python train.py --num_hidden_layers=19 --d_expert=64 --d_shared_expert=0 --hidden_act="swiglu" --moe_layers=[0, 1, 2, 3, 4, 5, 6, 7, 8, 9, 10, 11, 12, 13, 14, 15, 16, 17, 18] --normalize_top_k=false --norm="rmsnorm" --tie_word_embeddings=true --optimizer="soap_variant" --beta1=0.95 --batch_tokens=65536 --max_steps=5448
Below are experts of layer 12 (counted from 0) of a mixture-of-experts language model. Rows are named router (the router's row for the expert) and show model dimensions 256-319. Each number is 500 + 50 x the weight over its row's rms, rounded and kept within 0 to 999. Numbers have three digits each.
Before each expert's rows: a language model's description of what the expert responds to. This comes from a sample of Wikipedia text that the model never trained on.

# expert 2
Words inside names of leagues, championships, parties and universities, such as National, League, World, Football, Women's, Democratic.
router:540468522510523418491575536551461507599540544490533570514511508589557461513571484462446438508504557503491543469456560450451494487447448485461586458562480515567498478457406570542500500475390543

# expert 3
Mostly "the" after prepositions like at, to, in, as in "at the center", plus possessives their, his, its.
router:519587513489474512510498530440471545445494556433523511512403436510500484476410542545595461480482486464519511553518612446520515538559554547515508415435516590538510460533442442504483477510551466

# expert 18
Single capital letters and codes in infobox, taxonomy and chemistry data, such as N in InChI keys, and words like data, information.
router:512238505514473468563507487545515482557468514557494535521477432405491432515558417526418511579601490550465495491486514528538403418484493481436507496440517480446501478478524517491518524548437584

# expert 20
Word pieces inside foreign or compound place and personal names, such as hyphen -e- joins, Al-, San, -ka, -burg.
router:428349475562540393491528494533458439531557471464436486505530590511504464470537559546510491538486543531466499395516460395537529478473472401471557521600481449568476503506489570454612481494489424

# expert 16
Connectives and linking words in prose, above all as in "as well as", plus but, which, such, be, two, due.
router:477527504478555537518475597435516454484541636501479537476456522399447526530503484566441486522506522526542574528504516525487452554452502480557448449454511516463539516522479496458447606483513499

# expert 29
The preposition for and other short words inside song, album and film titles, like Home For Christmas, Menu for Murder.
router:522573564487556493468505550562512457421454479440522499502581530459441534555490494545515573428549495625580572549482489448467522478475455466495539530458475449664540486487574360463460456472495470

# expert 24
Opening parentheses, quotation marks, dashes and slashes starting asides or abbreviations, as in "(WCT)", "(aged", and URLs.
router:548524500535429577425383506394541485533429420471532489466529541537513508587456514520564474515525536504472468556560424521491504535459477453525426498458469369547499425504481500466468577385478540

# expert 17
Pronouns, articles and conjunctions in biographies, such as he, his, after, until, a, plus career section headings (==Career).
router:454522550523479530435469559454528468442520495464572466478514547553500465449486459513494472460478492517525578544510481443443554560497581575455472543535498605526441415489449425501489458550520442

# expert 15
Initials and inner pieces of personal and place names, such as John, H, T in Tah, art in Eckart.
router:506247522583513383453512460593488456568504489499494496497539546486516446467545516497526499528485465560480550444497473426483524395490461398483555501528473417502541485498504566517636420457409452

# expert 7
Adjective-like words and hyphens in compounds and infobox values, such as Right-handed, Left leg, extended play, not, all, well.
router:429530511488435449488393423404397468454536496438494474548489509453474489484532536409535516462465513428525585579468545473574574572478566537524477502415396478558537598562499503467412488548460446

# expert 1
Common function words in running prose such as a, the, to, is, has, can, plus line breaks after colons introducing quotations.
router:587556535457588422467520526540538533516392492461422490549482462408452466526428532584523563427383546560482538513505501545626510369514461474519506507430557508500440503533459431506557489504517419

# expert 14
Determiners and possessives starting noun phrases, mostly the/The, his, their, its, and The opening titles of films and stations.
router:502591478456462513501482574488513516534538479527539501458565450422417582484463354520598442474468498547551450598562551467528439491481516428519566513479491563541468458501469427465651456522469521

# expert 5
List separators and linking words in running text and tables: semicolons, commas, dashes, pipes, heading ==, and by, with, against, including.
router:478570537504555474478451494451500558431436505432448480591428450552427533503460581517582449413484513535573535487529469477558524535493493558452472499549508529541498453474575433539495464502572552

# expert 26
Colons after infobox field labels (Box office:, Area Code:, Highest ranking:) and table pipes or numbers leading into measurements.
router:497569550512562463430458490532574489454513415514502529484542454534550523506567471471431493581546576486577469524498516539534497521488486560545544452382520528545508559427581475510510513503540486

# expert 28
Pipes and row labels in results, score and chart tables, such as Sheet D, Division, World, Final, Tour, before numbers.
router:507526499491478548476493420552475490478457535511483496450477508437530521514572464395543469446488486376453497493455552551516546535479599449460528525476499529488560506472607469488494445396490494

# expert 13
Pipe separators in wiki tables, mostly after names in track or episode listings, plus semicolons, colons and section markers like ===.
router:524533501489438493481437458401486589591442502434510498443477471504478502473503466432543450566512464571639479567549437501420515438499570439505464550490516473529514515480499426513533604505504552

# expert 25
Raw byte pieces of Japanese, Thai and other non-Latin scripts, arrow symbols, and lone lowercase letter or word starts like m, c, p.
router:611407486466457556529526552540523443456508501502485570581577501524544491478420416485507525557497443454503569470555409608551543433476507503502541603472465438463493579511509560464527433549450517

# expert 0
Opening pieces of proper names and split words, such as de, San, Al, La, St, and fragments like su, tre, Plan.
router:503368494438530493527531467482545550516454535529611460443539460428519474444475513484449596512445524542587487493470530439439475492412433519511464466436510487475617490498570530463506439477465410

# expert 30
Prepositions in, on, during and day numbers or month names in dates, as in "on 16 January 1997".
router:436552487449454605488552475410474526534479541394510502470561516533583433409435570506485553570486473558486449505446463526501530564548622505498419583416522517467508455459459428440389491584488583